config.yaml
n_experts: 32
experts_per_token: 4
moe_layers: [1, 2, 3, 4, 5, 6, 7, 8, 9, 10, 11, 12]
normalize_top_k: false
balance_bias: false
vocab_size: 50257
norm: "layernorm"
beta1: 0.93
Below are experts of layer 2 (counted from 0) of a mixture-of-experts language model. Rows are named router (the router's row for the expert) and show model dimensions 192-239. Each number is 500 + 50 x the weight over its row's rms, rounded and kept within 0 to 999. Numbers have three digits each.
Before each expert's rows: a language model's description of what the expert responds to. This comes from a sample of Wikipedia text that the model never trained on.

# expert 5
First words of multiword proper names, mostly places and organizations: Los (Angeles), United (Kingdom), New, South, La, de.
router:433463448575458552467490441471484458524541468609548440520479431465495551562505526426598487444507415459442526590411481497480472469436471427468496

# expert 25
Middle pieces of proper names and rare words, such as Evangel-istic, Republ-ique, Ban-ovina, plus place and title words like Angeles, Viscount.
router:543505475498600471431465544545513511438442511514453473492434568530483519537551537535545453426544507444464516449441494624452535442577486493579472

# expert 27
Full stops ending sentences, periods inside abbreviations like U.S. and M.O.P., decimal points, and closing punctuation such as )., ".
router:509479490515519514574550570522448507519563513519439572493437524498426445602520484431401518553547567489476599543490509446552485435523463433535546

# expert 21
Sentence-opening or phrase-opening quantifiers and modifiers (The, two, other, all, some) and prefixes like Half, Semi-, mid-, un-, non-.
router:433522563518575565538480460471485507355479570594515391528480428538506496448496554363509484467507459448485531480508495501600601452509630504465467

# expert 31
Geographic nouns ending names, such as River, Road, Street, Hill, Town, plus final word pieces like -ile, -es and some digits.
router:555532498457468477571512558606518477450477507445463569498507474481506505623432482582453454526537529496453517548556520487430448461507474552492480

# expert 0
Commas, "and", semicolons, dashes and parentheses that join clauses or list items, plus the words right after them (which, again, whether).
router:415524523390574465455473434383428485554532604504597587416543567481522484588461503555540410546547490512544464467526562488613389596443558455472489

# expert 23
Prepositions after division or motion verbs, especially splits into, divided into, plus foreign word endings like -ia, -ik, -ana.
router:517505510538461485482562527459496486554474436415522523472524537506415402628462469494540488487554592507461497416424550446423536478526409588476468

# expert 18
Single digits within numbers, especially after decimal points in coordinates, statistics, years and table figures, such as 45°46′40.79″, 13.28, 1990.
router:534504498459561566553523645521506485481597536547398448449575490502571483478449441467401476474535547570543508419598328459523532498522554517517511

# expert 4
Prepositions right before a noun phrase, especially after verbs like clash, agree, fall, such as with, by, under, at.
router:519479478556440434450498544477533445526461368409505532510461514508458426576418495485534582502476529482468455494436533524509454436470433592555451

# expert 26
Function words in running prose: is, was, are, have, be, as, also, not, such, and adverbs like especially, purely.
router:403477501352529453555508456527525486525538368502502458541570459527627463457541473492537444454549590466495488416503488403561588513620418518479468

# expert 16
Newlines, pipes, list dashes and spaces in tables, lists and infoboxes, plus bytes of Japanese and Thai characters.
router:527456481586426567454532518631476504505518402558469520503538443506524417506519511451528554552497545513565445443546518525508510477428488506531505

# expert 13
Digits inside years, coordinates and measurements, decade suffix s in 1880s, and units such as kg, lb, km, ′, ″.
router:505493537477557449421479459566510509493413506368487524407465477539415578645475537578551524497503572485546527652478521547472512523531518532476495

# expert 19
Pipes, dashes and first words opening table rows or infobox lines, such as Win, Gold, MF, Born, Popular vote.
router:509525530418434474414499421447408492536478538516468524469540546522410441625487483581495498509528477479485476532570509486440468551413577427435497

# expert 9
Verbs after the subject or after to/before: was, is, had, been, going on, continue, anchored, dealing.
router:435514481429557445559465500499496469532483544490485453578467457479564557390507528496504506461477451523498499369586412568559558403516440458517521

# expert 1
Commas, periods, semicolons and pipes in running text and tables, plus author initials and country codes, such as M., TUR, KEN.
router:503516482533444557527538558609507486530501468494480581495481561495454451635550507498478552534484547518505458544590524506502462524460427498461467

# expert 2
Prepositions completing fixed phrases such as based on, due to, part of, plus hyphens, colons, brackets and digits in tables.
router:526503484553369513549502528546460488493471468477517544463461526511444392579476490554447548518514495481470424630566529506478409504505459573508472

# expert 20
Words about birth, death, age and marriage in biographies and census text: married, aged, born, died, life, career, months.
router:566503508552493545492482455439518462509589556410557510534526463466457544438532451505460545491503368486529442540458566553449450437495415566491491

# expert 30
First fragments of words after quotes or parentheses (pl-edge, pr-inciples, div.), plus an, the, own, and infobox words Preceded, Succeeded.
router:525604556506493503555499430421534495568548561523506523568468480471436492418434501471430466541445395488528530466546528501562539505498545428463518

# expert 10
Inner pieces of surnames and foreign names, like -ich in Kulich or Pamich, plus apostrophes, initial capitals and year digits.
router:517581490549492427584532480559542516514410472481472556498487532491449478612432518537459500518548486531459485572502515488423398533484432530524480

# expert 11
Capital letters, initials and short abbreviations like Ltd, Inc, St, Jr, No, www, and country codes in sports result lists.
router:571538473493469436576555536444547465501511487456414534464463506482553461507471488584536504467521617537522519595483512524543520589509552513566457

# expert 24
Table pipes, == markers, colons and infobox or taxobox labels and values: Scientific classification, Animalia, Identifiers, Family: Cerambycidae, results.
router:519471473472460457376418471475528536465480570533522485495493549557558536460514522498521540510524475464505445418504439532404504457463522479518493

# expert 12
Topic nouns in sports, film and music biographies and section titles: career, team, season, film, coaching, Awards, league.
router:491430488510498550469545586607535444502493479464458463552484526502555537524517479493591527450490499491520539523486536416422517636452474472503498